python train.py --n_experts=20 --d_expert=64 --normalize_top_k=true --vocab_size=32768 --optimizer="muon_variant" --train_tokens=347000000 --steps=5295
Below are experts of layer 7 (counted from 0) of a mixture-of-experts language model. Rows are named router (the router's row for the expert), gate (a neuron's input weights, with its number), up (a neuron's input weights, with its number) and show model dimensions 0-127. Each number is 500 + 25 x the weight over its row's rms, rounded and kept within 0 to 999. Numbers have three digits each.
After each expert's rows: "gets" lists some tokens that make up at least twice as much of what it gets as of all text. This comes from a sample of Wikipedia text that the model never trained on. Tokens count by the router's weight.

# expert 15
router:502474520481511485490472496493505530543453476498492479492501495541516508557531474483483469523506505505525476522502535469532511516478503454486518470480455525503463486529509507485517511462483519520512500521464465486460501510465530470484451507552528502505491500493512481473477552546476465483477464520530511486545484500479487515498483475529466507542499479494501504543473524517512519520461
gate0:519491524519541481503480494538505523494477518515513474501496471476484535513508428508485503494544516500462507517444516468520472535496493520485522474515478529508494519476475522484472507535497512499457484554522539468522502494477477485490494533550515489456531510459519512502460507458501525495524481476507518507506485532497463493531500515489510521480529479540479494485481452513489495491481
up0:477490499501492451525494519479533498483504495484467481482538486482492510491478483445511501495511496471525468539550510517487475502538490554478509485555478525538490499482451483509502477562548468515511497503514518488507518544503513463534472499529492510459523511511506483468508458481460511461548496530505453464541535526484502465459480486474497499526476478484540500495481496508529519508518
gate1:509470528507504536460507464491504443488525475492497498476519493479480478519538448467476508477517493476492490473491511466495510505507485503484514523502520503493511519507504483515506508512458526477525492535504529544492500480483539534466536482477503488449510474506499576486489519498480497510478515504490518483474511502464516476535520518456510498496513488506478464481494557483489494510524
up1:518485478511491489496534493490478500497508541540495501486515477523526535463471500542510493531473448547483476461479511531467480467504497488511529468530529511514480510458488488467464485558492491495492560500446480512495526464493487506524484531495503500533497474523535536504483499523512484487478476511497505503503546484534510475472476481500481507515472481521498487473483489510497529464515
gate2:455493488515489512516488518487498497529524480517533476469518533560515503477486478437454482564515497479473492509515442511504517488531509459471506496512499497554487461508488529481541537483509517504543501500542491526497550535468470500463520457536505470489488509483498549524496522519493490491476552483552505489522489516512506535467503492501517497518557511526476512517504464528501473474499
up2:527492534488506475480475493483560517503511516551512481490465470531462475544494511475486477497510524509544468523494520473532519494516501462501491516521454494505524486496514496510477484477522525515504504499482531488500499555470493526493511481465538560516461471482525478509455490501512470490509458546487503459530481533481505539513494486507546504485483512518487502481486509520490530521530
gate3:489491490443536481507486522522546473482491552490524524512497491548532521424497525487506493526497468509498525459503513436485459566504466500505499485445530503518477486561506507486519475525489529503490492512498483509470550511484488469490506443504481513477523494489470488543541483488449521469485511533479565541501485496497513496509497497486539520467520494507471492500513478490495494484510
up3:524519498518485479513535514500528559510504487500511556491483490516494487506463482495531554501477543485531492500495525504486503464500496469532496469534474504482503487497535474469471532472508500550423489491512480496521515502473458506474510493487513519526534508525508488508502487486485457484475513460483473543494499518540505503519526480518497509466524504495494524536483508504494526531493
gate4:532465485480505511514537476509522479514474487484477497491508455525478503485524527506506515535475518486520496486499535485538463488487475471481497443460476508478512527495475455476524517521531512527506480499491488484520453461479498475489484485493483489521509491502533502524459489519556491451459494524516562507487489517502470472505544452499527490529531495479498519469537493541461515469495
up4:512514504402476533545510530482519471529459547491498539504496498483512497483505500491510525502548461515527490533520500521508480520485506483542561493496496518520479488457489521493493501527492496507488501472497485531516491515496475530489474471515529510479480493473499491475496513522522514497505527489491508485497525517508538504497524505548515501547520494483479480492516493540564500482494
gate5:514501466561530463524504505478506538489490493488507485471522458499489552502514494494571490485491481515570527520487513503533453525499458458500496541492501473491515532522489515462514482511509518522485529478524461506498479492495501496553487484517514507514491521494507546481514462495470505503466500504489551482501482477465462495506506479554503556494533492486492551530497508493498463478508
up5:504535518486475516461467522465495495520528535539492517516495498500474507464517470495465471515492459491518502509456447500512482486514545509447493501516484508507527513484490481525509534528474500486531517527541500525489526520466510504481541501517451525512531507486469490515562495487509485534448463472480518522509505502451524483497509464506494448476501490521553488489526550499503480510491
gate6:497483551506541537466439562514507522472494491474486541483499550491482489535494520479474459499467478481494489541478510503459462527532535500497553476459501480525508489506506520518506526550539448461517505466458526555515546492480506483494525501502514499484521516456509526466535511533492511478493505525546490450498497482500479505476495495472504506507444517519520474524483497522466490496527
up6:525459508504488495496531442503460507543434465472509514497530475484516532464459504501442509527526521528491471506513535519517520526457503495530477533466501506499464544518536523503496505469536518462502509502539558496490512519494539510516529487521498512462475487503521493477493527454512471498483500480541501504498487518469471486509472482475507530496503510560527469525524494480540460464511
gate7:500482487500491483476431488511482515481500521513499453496489529519494492460512485503516516473489488497528478485523484532482495505535521476477525535485436521505458476502549512520482507504503515497509534467490455484454514522483508495487501482532555506510562488485460518510498520502487497487488488538525484529498504536531473503526522490486509534484494478514435476528491477504525507521507
up7:453512492520496499556495532489461500516487460443541482504484495521465482488520501514480497500435495500469525475487507543483490470522476521462484525460507487482520460516532512466493487476517550488484551501513487523535531480530509498499534512523462455503531482491476509504518528488465508469533532457511520444514483515457493514542483500529507517516486517481469472516502542497501482500524
gets: "1", "2", " | ", ", ", "–", " "

# expert 13
router:507472474471495494472493556489473522506472511481451449477554469482539543537552493494488529524519530497502515544515534523507493504465508488507510461506529501475514517540482506471540544519475491501497507488459490502532549490469534467481480500539500454470500491472461508517472512518523473493475508465538455485529497474480514527495461483508457505509470521518522516548527535507520501485539
gate0:463498498505543441472479525501457490475449474528490511487500486521470484539533474541515485467488470475507499490509552467497464508481488520486485482528491453524492521527544498496495473520486457484486497529442482477494523486515460501486484496492487487478512483510499459493495500506493511512511535506497509489541474486545497498564525454510510497521507486479500540517549450506530524533484
up0:533451545526513499511501495529508489513504532477509512524527492479538494508501492512477513495505511503527484490508536523538485507517497492489526556487498568484499515477512547502509493532511527496539534497516491544488500511529546493519524517494485490551485511462475536524491503512446519490476488457514478506496485524467517505457505513507529513484521477518503462516472523480462489478503
gate1:476533512500524415509509503485521514499490534482506515502545501481499494489498494506489475502487509525504476448521518487550488527535511435509506517537535505467519488541513446505523465472538511486496486497516487535489469516516454495461541479505512497478526479527484501513512468453517494535502493491484495499515449527498499527535473513490552582518460518528499455525498525489483480518503
up1:486523480517525479501510463514527506480516481479470495492511510504485518472508462504505507494527562488494497512562520521518494481554476530539473504542505511466493465489488528471472546547510512465492523515468505521497514491522489538521527525513503463519551516477533505453508479525463460531529517508516485460455484523538479502514482514489535512489497507522497513516561483467514509520474
gate2:549486469491522493494485527522504521475499518545499526480475506519500496472508454447518523506561445535503472501504502555510493472509523501467481539478522497497522523483475547503534513493498529461475481496486485489494514506499476476454536492517503459596505474498513504537510531486459509503495498514528484488447528528524516456491447522522506502525490530513513484496503491449483507511475
up2:466498498485498480509511485514533522490500464433464507513481474459506504497478486532518539505488505509469529499493522482490480499458522464488517468485501513499479492497495539498505465467497471564491440527494527525519519510506484501494484500451506482433505487493506476515522461506469493477460466521494505507468502476542505485528503512479526508515485482477475487528505502484457473479518
gate3:524515468526542481454484461528471485485477509441477450514534458438522462513483521502497494501486557502499535481490520559511528480509494500489516512478457529482522521444493480494471518498487478445515553522501520504519515491529512494507556499508495496532521512516497504494533515575520505493511522500484487523499506503448471503529500491521558502512516509496466436504504478487534496512494
up3:526478453503467444446451525490516498500504500512469474478508505449496502511511539517506519500496510554522529448465483458505517474502508418495496557546500491509499483472473525500563496506531493503520549539483484498482502497502434524513498497471486472530493501497538524488514503489488502523516446494496509477501477475502502491471493519516544480520496518516499482501529451508454494472512
gate4:524487500558528485484502510539487484482484502508499482529512527541484504521506491487503505453482539478541534505538531487525493510484464524485427561545564516485518462505518517455536478489479554494498477504461506474527515497504498492489505490508485502513527491473478513461542470444536519515512524476475455516513483478506451459546486510487510536540497486500507485503459491475489515498436
up4:490501510496448495486508495520497521475496482499563527473490480523528532498510492529516493479544470537523478475492511499470463491505505472503486483501560492486494504497519532503513492537498491498481478448507503482490505518505502506456541495531487487522512495491515490528507469501497528474531493507491498503515495550504537525507498476488449528452525482522509489544547519504513518496523
gate5:562515505503523521497486489545527497510501479506519494506509470515507499514490517469538522514505512504530531544544534508507470488502502500503490458493505503477497509517481489532499468524500517501492518482504496509497480500533478468519534490530513492479531499471506447548462534481498533458502511525496504473492486574477447547480514501496469506453508508534535507514553520511522567531491
up5:474522509496477485530513473530535496516482490509520513514504451507506463505497509504519498502492500540491499512518558543481522496511518508516519511502481542490488520497501477469486505437504544539491503560516514491487469536554581491479519482543532515525534494509469504509503481478547515550483529502467491553441515494475504505511512519585561517495477520510506527492530453494562503511513
gate6:509477543498523514499522505536507539458479482512485529490500490544489488505512536506453481505483471522508461494482549467499492506499490501513530507495551491491548503517465547505470512475536516528531553515526463505533460525477533501453491506503517463520485493508492487482484480489547482527480545511464530479528485457499529491524526474483521499493476490536494539547479472462461501512501
up6:559529499515482482493487476526523512493490499507506450517519481534469514523479487477485487513555519523496471474476507476461517469499489483518461522489511475526482498502509463507502518461555505488453532512500513509540503527490470467464533483590504493450509528495453487522486486513493462480519502476488525487504477489540512462471534527513489516534485504514510497493501470508513481538485
gate7:479440485506489504520462515500512463498480471507497495492490471545501495451509539490551482469547499456491543512510505462531545490506488515489531531546508556558494515471535461468506556468451522475524523536475469492479458480476526544531469508457503504492502540449504533457459520492501548523499517554460470479483516471489496443472494499469506498485474526492508507541521496491520515529525
up7:546517520498496476520470500520516467547535472511497497489464494433508459490531499471535516496495482485469559509489538504494551490483480557480506526488522552452491543490480472495473535531493521506536518495468468498493487480525498482527489490460526471523494471481471507452511509524511508520527511527454499472492520521535473469516486569497477496489487495544507518477530458500543504511484
gets: " | ", "1", "2", " ", "–", " ("

# expert 2
router:458496482504474545491484518522481482460509483529469469501464531494489517512538498502485491497484500471543518474486595494488507513525491497475496486533460505545527475499501515519528502480532497529457491488506508452487531493446491535476534530472509483491478444466500525500520499551532515494494488485484496473502523515475547460507486481483496489495471488475489485457509497456451486491455
gate0:490505506470480516517563509517530569504474498484512496477457518518520521478479543519517511482465551474483510479511504500517509474547504498484505459535485502501496520479475559502486485539463478492493479508520520522509477437492533465541487518519493498450468460452480501491489471511434504511508451495489486517488527509515490505522490464480522498480484514533505504500514477495498516531526
up0:461493502483501482488496483537443513512514497514501461495490570487491484473452460495506525531489497506530511455539518518493477468548487482479507531494497488507513519574494490489494505482525461500506447517483538481506526472501450521479517532468501490484509507471473508485488487484521490482504482515477476550508526609479509487514486500483511481505524477500499510531531528509524512479512
gate1:507495479471490502502475439518462492550455468475490543487515550462515542448504499500526468546443482511470488511461494503495486538450482433518505493506531453500506542476470502480463504538495560513470499496512499485475540518499503491490519492535487521519502505455511531504506477488495477516508526504548539492503509507499512495570525508499515497517508548510516461517513461506502530502519
up1:495522497494509515488467536497477525494497498546523487485500462503472475481499491528486450470522552495480468536536470504523512479570468526457516502497507484497508492489538534497475538544448541487489496525490481551483482559535514478476537518560524456485449513522486447466499520531487522496508519491523516478471508475505490517505492475497508509513469476496482476467501477518523500529481
gate2:492496520527495547481489499503497517516506543524523483497496495480468523519487500491480492495518526462534456491478467502531487514481483471501471469492447508492499482521558478492510494483544547502485469477497530456511521470534528535503518557508506542521502526539498495480464582527483491513473529471532544545486512504518493513520535521512487477502497499492524468514513510500536497487476
up2:433468471496494506517490500511535520500486540522481516435498466492515470548522515500506509516443495511508552509484495527565459526512482497472481500508564487492517547552484489513493456520529539517489499521537487451523537557482525492505521488516490488537480482504517532520497469512498474519507485489543521490526494532534434507466479490477488509494506514484527496484498465477499508518512
gate3:517520501495498517539534510522508521508478506576491510470479541494496468505499554506530509500496462545477541506483474555498528525472545466483511476506492442508478485507490485489514494535503474464485541504443498551490484521498495554550488497504478530492458502473480494500487481547506493519484479494506506489483469480492514477524510503499462486502498517488537471501500498548490507516494
up3:517486457526447509515500506470515517502484500546489519461479529507448462453522486503520441518469509494525468522459503495510529494468475495503550495488495512509493515472515530483464465492522506539542498500470472473486536512463485504510496515503472536520503487512485499522476461493477530506507509505490446532517510512454548490501506489479483464489503528495476535479458485571512507443478
gate4:501534473547488483461491519507532520415510506475461524500497474502466481479534489512530543506496494503494477485510496478466472480497482516474507474493518511489533507469493469521524524515504546518509510511493525531503522502479523503479561496483438542455527515515438484488542520484480495537516481491500560504467479500470523523503484485504470504531465513507469481489514517504451532517507
up4:505475511497489506500503535510501519477496505503523500450529511527465520522480536528460513492514574520502505525460520536512485518459491480467493476514493546533468512471501498505525473474459516495456463567500537466513498502507494499510519539476496499463508510486510519495503460540515484476464515460506483497508492460462505496503547461483505497490496496502524502524500525521494521521504
gate5:480536545478471507490501486514509454532464464530460517495485524483470503515533465482472548487505529551495493490540510502488519494506484482508489506518489524495473519491527479494494516517495439486494506483478487457551482483494476503511461506503530512536522468502501513503511504522556444497525484476529471449461480507452531454520450478470541516472529550505503491523480484483465517499559
up5:488535497497546475491459535473531502454512505485489512537513497528537487446490515454480512503463534484475516510490539476542479472500482527541478493553506476483507462502514516519510498523498505515499462492483512502515485504493475527462539505492497495455512517519473466503454494461526466494481514506499528494486475481492514473549471506497499543475518508469539459465549520504474484445517
gate6:462513494544443497454509495478496499528523548511509503479448508484442495519494498510496469512517498487510498485518507474516475521491525516524506507507465527508498478537510434532475502487504467465545463500497495509511463492480518539526489508495522523500495464512524489497557509530509545494469462461495525481472526497479563506482473487501534484515491477536494495491445514521494475505483
up6:517517489524468476507530483545493537467515529494525503536454519506500511469521509489512442488488518455509497500526529489499522509515472549503484487491484505472478558489487488486519476486567514492520527481485477500504464520498479460512513493524465536498495485487565515478486496481542496512501486536503492541498487531561497508498527489437455484458500536481464512519474499500529490485483
gate7:466479501518489514476492507490513498506492520492507514525486500529449510507480488513509531493511505522478523490431512554485499520480484497494508511522494538519503446487506484508503443489546553518510483505469559499481480540526509531516510475454498467510480499508540494458471454527491538479499451482492467535474531494503524496507488509477537522515507460569494524524503523498514515479503
up7:530506520512477531476482497461477488461506510507528519438482517439516503520519503487511510488538467485548526530509489496549540519545477500496513495528476518483523493515496497491487500520454516468540499488510540497485492494483529513480476466492496493540486509446532488498501516469523472459483447457468523478519497496502515500486537498512510458489495492542486480541456448510484519482486
gets: "\n", " |", "\n\n", "|", "-", ")"

# expert 5
router:498497497480498506497462466533480508523506505515492517520481494484470460551506488485482451517545526509518501463502581514502517455528474479454483506483492528480471501520521493487527469511483533530473487485477483445509460492482487525471497500527496538481519509470480474521525533469518474519542457429521494539487458492486464483505497551547521496456495473492540533522478461472510482500508
gate0:515513506523505523525501542477486511521493511501491522522545511514540518461536427484524489522515466492473470501484441520498530483486498516490479480453500494432491504532528469508511461482530490549513478484502501516493510495489515477492503473518450513516494512510488493544485561481495494477497529471521493549482491554481510505500494500470502494482458552549472504518510538473474469533488
up0:467517520458456527518510523496471514499511534511490532472500476526499461507538491477470479562514461446480492467476471527498538507512551488459475469473491505507482452508488489531519471466483461525511492483483459456474476514491503450481521508505508522460471480475551482528486490482472531491515509464525502519513488502517473482499474520517511480500475497497482520482499538502508448551421
gate1:540500518456466495545521478506503501559523448483494485491515512499509496488500510469484500508518534442468498544487500493515483481525502502502486501516503525508484491489516524503516511492468513522501525504484483478503499521539532486497516495522509546500530484462463552514480479558491486495482540510487493475473524496509499497496483500538438508499469517441530507494550507512513510501500
up1:509533551498474507499471524535525492520512521521557574492480496504522527482508521462509536486543521447493520478505524478490466444493502502505549498541527524558464541485501497509487515497476518509512520506488495495458470457537498478539499499522516522468523494464482511471467473510476524507536473536433469493504514495509431475458526509507497482475512515527485533518494490530533540494502
gate2:517445523491477515487459520538487479489562475494538476488508509454532443521507509477488473492518512510495478516509495527538513527499504533502531516501521483490513493530521510509455456512475509473523514507497526491505519522459479468475534499507519510458545491502517468516495482479495493520501504515508478489523479519487508463449498521508508531505532488469540503532549518472509519487514
up2:498478518486537452457504531484526510450494478507488480498477510480471526509484450523500486523521522514494467522488510483514515536504533483463498504525505493509513478485484465487527499544485498477494519452491534541452461506534517494509538509505513510459468512501514461529506487513506508491559546485532486508534486498502524475530504502473541498525520529520506506521526499438468464508495
gate3:537499488453481483531544483493497516489560477493471539515514467485518450522539474519520529501502509543486502513458507495545487493501516507518506526500562550483517529524505490538487490550520501516500535476498565499494545495510529501505527474480479486519503462510533505482497498527520528509485471477495447477481495524514470540528533459541464487495475512510477491455482468491520502499482
up3:491517500479500475511468520499499482542503490510489488484536528475471461506501491484539545528499474510486543471497525511493514469525530530533538502491493505495517526527492467508493487521561490499498469517462473484543494454487484458495464481488504501492492451519509501508502509503502524496486485525444483488492499499490504516470495503527486498509486506534506480470522472533546522465491
gate4:467484494495445546508482505529482497492482539505491514504527484521447521489526448510490507510501518480529445499468459502461501484521488501502488495453455483479487551494525459507510485513527505536500475492471525477456502513490466496450538483530518517502483511519542531506503499548504513467516482465489536526464441495494486499520489498492503526465485533486483526513519498475486467511503
up4:516479555495507485511523441516499492483500472555513527480481542517498460471466525532481496486515505503527542491521483469514496528450488528538510500473506504498514500502506556520465501472496507456501551473531488473535486507503535482516473501492484553497511536465531479506495508507513497484499543501476481477505497475488531475528477501467500543502494530445502514519512499532495518490484
gate5:518553482499527543493483478524493513545499523509539461547532535540526507503500522490477482478490488522448478482506521525498501483501485467523516477472509509512492473493510520472506483460480502474496479471488523503540496531476499534509489445469501491529506488496491525497502538490474511563534522486485479535478501510482485525483518535483496475505470540518517477455450518501541521494501
up5:490517484522542456487500473504516496528509491495514489486462481516543583468531519542476491526515522480530480534455490458526515490503474535533506521524463499523469502513505534521505487561492502521484462515486477497535474448504515462515492489487537469472506520489536457479492501515503475457536479492509468459477489470503513475496522515522541489504514494485532481539551481489492508511544
gate6:511519514466512481519522529507502487467483487456499480525526548507512505508495468518517502532461492521525479496533493503529544501502509490498495494515500507523493549481505489536480475558527482509483498477511542521499559499510512519526515497487506545463527482492483443505480495499490499513503514479454485510499499520482433492522502498477522489462491478551499519489506527470479542490497
up6:495477469521538514504523499491492478562506468470521455514517573517516492505454530475497506513482486497537526488485483535493469508478482551523510482532535553483528492503497467503479538514476490527507512520510510495479567466521500488542516520514522492482503492490485479484523516491484502451517518522510457467489494489496455529489528494497444509462438487514502485490490501489462497531510
gate7:507527509509510516521492533537509487517522475495485491475534490506511480481498491491491527502493503495534521509524521518495435525515499489503538540527480529493505464518474497508494479514497505467536481498493460478503500489514514512458500478501498567486515502484482529515495470535494560486512541516488501514468522504519513487496522476542551465534534493549480506490537521471523514490518
up7:537521513540511486464491503499468523474520534477512486502490459537441509501533526520515488518515456509485513445499508457518496509504559466507488481483570443503486503501475505523462477560573536535458487483506539503496526494530552510541495465473532501506478491515509507542532509506497505540496507505490496455483507502534491482500482515513488473499497472549525494493503563528522504503539
gets: " |", ")", "0", " |  |", " | ", ";"

# expert 9
router:488496513543515497511515479520508469482486538517461537533462552521501517465480476503519494491472502552508504519494546476516509448503538514470510546523508516487438474508490479493511458510505547527496478474512510522473491462492514522473528522491456449532459486541524489496525506480501495504517476531457527502526479548510489471493509449473495521487469456529522567511482489486481499487503
gate0:514538487540517501533501522471499510537498470512507513473440483515517519487529487493525532495510482479522494526518495514476461495486471479543491499506511523499485507497511532559485536537489542519454520462477477499472492547481512470487522456536521461494505503518500491506474504493481508499508529515447481501508516481513500497516485506466512499471500520511551502561485500513508530491456
up0:539520503508514511467523538503499499474489477504480475458503540524441493501496509512465485481498544462523510486484513481533543521509461498500474495522531521529501492497492514472509491496474482478497521522525542482508521483515477465539476497515478519507510466467518582506488466516514492524493452519537444458494524469466462494494479492505461504499471502493501545457457446501486499515503
gate1:515472485501507517506486472490485478477500461489473459499477482502551514508515501479477462523506504517486458504473536498484514518513486449485486502506496536524480502509487463519537514481493510545524510507471588475521466519514491515499492521498480495512549545443493468495545500509561484502515460505509527518544478501443480472518532541499502503489521524460503560475486509501505483530450
up1:468540506487494470512527553541523518500489563513505518470518531453503462474476495515471502497524495487449507507479544508512477463477503496518512449475532468488462495462464530518519518531482483495480515513522472463493535529474514503509499531501535520489541476477444523474478511535478482500489527462540489535483497512518503523521486492516545495450525481485522498533473467487475452487481
gate2:540526485473512491511466514502495502491471499487554491473498466511481507463503459508437511465493462481498431517492516433480514486498521540500506462538500495505463475541504458463528509528454451485531500481549583469514510522500472506547477525513531527464443486498491478506479526469488512510520473514544498507493514533519532509492515496497516479485472515529504520526476476490503499528480
up2:476473519472497474528480495456508512514520503554494531480520537506495490493456515498501471512516505478474464532498519477493515490479448535499503517515496505502443493512510506485478490494548484452523493530474490489443553522504488448487482495502531506519511476468500510494476482521513511502451495459511481485499486467542442480515506488506499446482481434523523468475536504485476520499531
gate3:501486493502493511479544469487498458512450514517484528484488539535507450535502481497514477456483529502494521477528478524503493501541466545506465526501480465428488490547500436521502460481498489496514523542519512504454515546486506500532544521479498513529504519483468512478511495490508507490475519504507471498499507514508489460494484509500502524481510473538476522488483561504525466526490
up3:476520472473534466496475483475518520494532493492509488481489503456462547490499485538463485572538480469509526441516480496507490480523489487496478510492531516471497518511494565555497529485530508472478473493484498496488498518490503528497527497522530484512499490500523495529535465467484480544529515495504517505469529512484545499460514515453493522489521485535491483522533484458449524504507
gate4:486513464470535525498472480468510497502450504547467496458504522535520543530469482480512463541490477527522531521498495507507503515499529493506456519481510501496475504481515501478501485496492488515494510481531498493545507558505493465491516445490498534493493454533513462531482508488484513496498478516491494485503493450475454504517558525500503511489458490515489528513522527478520536495497
up4:521462495517553518467535514515523504478512481535528511472499485492479493488490533500498530500485500506442534506516463486506453495496487532491477476531533463516499537466483525470499497493489481472495498510522513488553553505495522499543492477525525512532498510543542467540476485521541546479519498497480492468500458532484572497522490517527515503503461495517538472484496477511514433533544
gate5:485517466483496514485435468513534471526502477542494466453522460508489500506480532497512475463556482545532487517472493511506463471476501477519496514510514481548470487505499506510483514533501523507467525493463525518464481516491504511464500474513511492478504535511508485575483505498509479510482538527502497505465529519463455513476488525478496523477496515504550504514522498484542466506526
up5:499507496509476497486501507482488491494524459474534490478543498519507524493528536504533534476526523523486531483526519452489453472504484517519520471528515487454520465462500512490509516539554522502485475483507519505506484532485489504516491530541519497507510516528499513457512441477527506506509548516471490502466485512470504514527503560524540530502503496530477469496503487509500471491503
gate6:463527509485502518512460458503493496544469481526482482492513491569518480514473540472492490463528502513486536511501498537511513497486544488533489484482500483489505562484524486542524461500491475501475484516472498548547517525536554563526530523493506526557500512505468499527499513494483507513494531523494513562523488547538518514521535516480506468505446492460489471466510505477529505514480
up6:472502508500530480467541528517476495505426458534519459515456529519509517525503452541491485460485514516451516502490556510506495498481472491506486486519510503524455545524492511467494496449517504529466475512528461493516506529504465518577491491462529514478492465475479464460483476532524480492519444533494496491460462511500496451499508487481495498482489539487508509501505550490491495479464
gate7:466481512550493451475467479479518554448529503540491502449531477462477516479505520471547499553506488534482477511536514493497521482494509514502511516482527520526491513510505531507515509494454500497490497496466481516506523523499501516515500486512481537541500498488459527455453485518501482471515495500495502469493478493476514511505496469518500512559513499525503482503492490510556511498522
up7:520545524502485478475501511541560479516463471515492512500501521499496514499481452466443527510507526523446498498492511509471434476508512539506541517526494518494481482463473457485478556491520521484489498517476508476507563503489519508439472548477502482526509501514477517541512500489500473493519543527505492476558555504502515500530489496460486481534477500460535464480511490501491470495499
gets: ".", "\n\n", ").", " The", "s.", "The"

# expert 10
router:563503474486497494502518483537465508519476474473471527509485450475504499518479530458516485487522523538520499546538520478459514512473503469533449465497502544502501502525525500505467524534499502483444457466497526484493457523496542503505510471527510522510508533465505498449513459496491528509478512514506515510502488521503500494525466482511467525513468510495511489534513503550544503508485
gate0:490549481468463466499501485498485480474453543504489483476524485453514527507505492479495494504494500504497523488516531472479481454500517489506494523491529495543454484512511468515450482490490509527510519486480495475496490542528480522487497527528526499510526540485484477482583517483493483511476450486521493506487522496505463478481464536471510498513474518547496521547541496549487484544491
up0:516490524449481547454463493522513486549500503451524551497529478478504496488487504531485483538514520502455515481525538511534468487465499526504508508504512483496531452516457533543503478531478471472520458527498475526475503480511555535515520521520503482533526485480525520492477519478520489506506550521520472541516536575499474477498498518522514527449503502487544491480492504526516459490475
gate1:491513489508443500527494468489496516495487488532468510491502522519503470514504451476508530504504506487480473494497506520504532512489468509495474435532511516450463477494494454535487546494442484541489516529520491497490485468506524502478494480502484498499426507498486486539536545518482460497513475489527486483521497478540498515525473514489488515502498528526501484555490496480490526576518
up1:478489460522479507461504528501484487470519513496484483519527548497529500472516508509527485490532519526507528505538483508527536451503526521471436509491516484533547503493500526494486551538537495481481547453539508482491472516516506513512513438501503534523528503468459507522513491517505535520525496499479500442489482493486485519507487564485474479519546511499549495517484494518501541517529
gate2:499506450523513527522471483473448494518553527499563501465501512524519511518474496510454527513520516492460503521515490480515458485462534488510485446522458496479487523509500469551498498491497528552469459526505522522479513483478477501455470508508543452477519497474516560474474493513450494478523520522530522485514534505461529487490469462517472491494507490484507502478495524523529513469476
up2:480486526495501501445502535542510497508468505532504512498484537519477495482499480506462537475478498514503524490503523479553445512523528493532536512510538485481477474509511512536541504397477490500474496487467515481497506474500470515522528501464484514499472448510495514514492535457447505487497499493515492499466486504451539520447546467507468488477498489499464526464488544505491506465534
gate3:486522465516474474541541537525545501503492454475524479499511512469458501469503471479510547499485536506546530485456495521491493486481508495535479491510538481504480462526513469474480496483512510535444456445495502475496479514503452514449493503484484529500548487489472503418542494516512562470517484523522452494546531497462446462493497490553486465471479508504490511512534486525503463510509
up3:501514495498491492511564512485470491502544542502484531498490548505504527488501492517527484503522481428455507503537500494553519503515476536487493439489538493457499493518490511523494547528502440520496470474461489513476509547507495506534504530482514449508511580531523533508477507490447515512461494511486500515531498500528501461511508495460487504521501525550510518510491511475506513538513
gate4:572484540535478508534475500528438517528524518507466488551460517501503481477494483486485501489573543507461523510544515486474510505502509526529511508464459462512506487490516519506514472488524492490487458533481535522509483511520504519516503461542505495466525484499522493514486480482522516537512493539509528484526469536561484499510514512521528491522438485510500528483526498485523497487484
up4:507523500518485458495492468506498502539493496508531493517515475501503490522511542474512500521484502519513545571524487476512490512524468453569497540535547467548534498467499463480493540481484499451486495502489506488492501474467506530478443476489481481497493479560511530485508516503498504505484481499500480530513481502485537536506513535561511485500517498472497523490466499496497479495480
gate5:507468509481497519534480479565532501525519501514477454524483489498473499518506567451499479513502461486500527521585508472521525511476498532533513525493518492501539486558517459506514483505519494477464481503515509454485490486537563510448503481490558497541495498488501489510489494474529476483466513484498496525559523533493473476531502544468520476531455511472489517480506469456486487469533
up5:468462473486494489515495506503437506467517527508511531502535490503495472478517480494495488496483486515508513529559492531466470520496458523474516488529502477507472534512505458546506527526481463495567514481526505546532478512527502503524502524502472479473544466471514519466484527533482530458466507439489463494513534504462481436505494476487492528538462536480508510530508477488473503478500
gate6:528483465495454506492543478529486483490535522450524495485466515523460532466499490484478534503518488482513497513489510490477544477495474464493519475518535493522504513539497518486473517472486538524503493518498512512469506487467501525475490465476476501481495543510507515484532505511489497541459523489526540497550489523558480481497523481487515501500480529486513457508497505470517487459486
up6:500486503484489510486500483495531492489488520526504491485502494482491498494491517550505519480457538479529502484485516504491486469478526528464501519504517522509479552503485504509550450522498510508514475462492491505504506455511547525488452485488482467485535539518500519451507525539532503473472481468552496485522498483471463480506482462513492485519506476540511518468471518494479481498467
gate7:544491485520553505511497547509531499468487467479501484520491563509476502504485509507502459531453500483532507491507506466490518534497523521486505552508488474510522526487526497465489507462481503519539551470510499470465476499447498525513553460499549484503511499500484496490471532497524488516466504513484530494483498490472498539543475502442532469518511518516494523505503547523504496521482
up7:453515498528478529535521536460489487500505515517508515504537518523468487472520542475454495534510516509513476533520481508547478503494534471485504539464508490493481504491513508470488511482478507509503569483526507514514517531539470454460465475478448515523545497482480489522476518485502539527523505476527515508474489518492464479462487528469501502486519487525463491553483488505513461456515
gets: "2", "1", "| ", "–", " a", " A"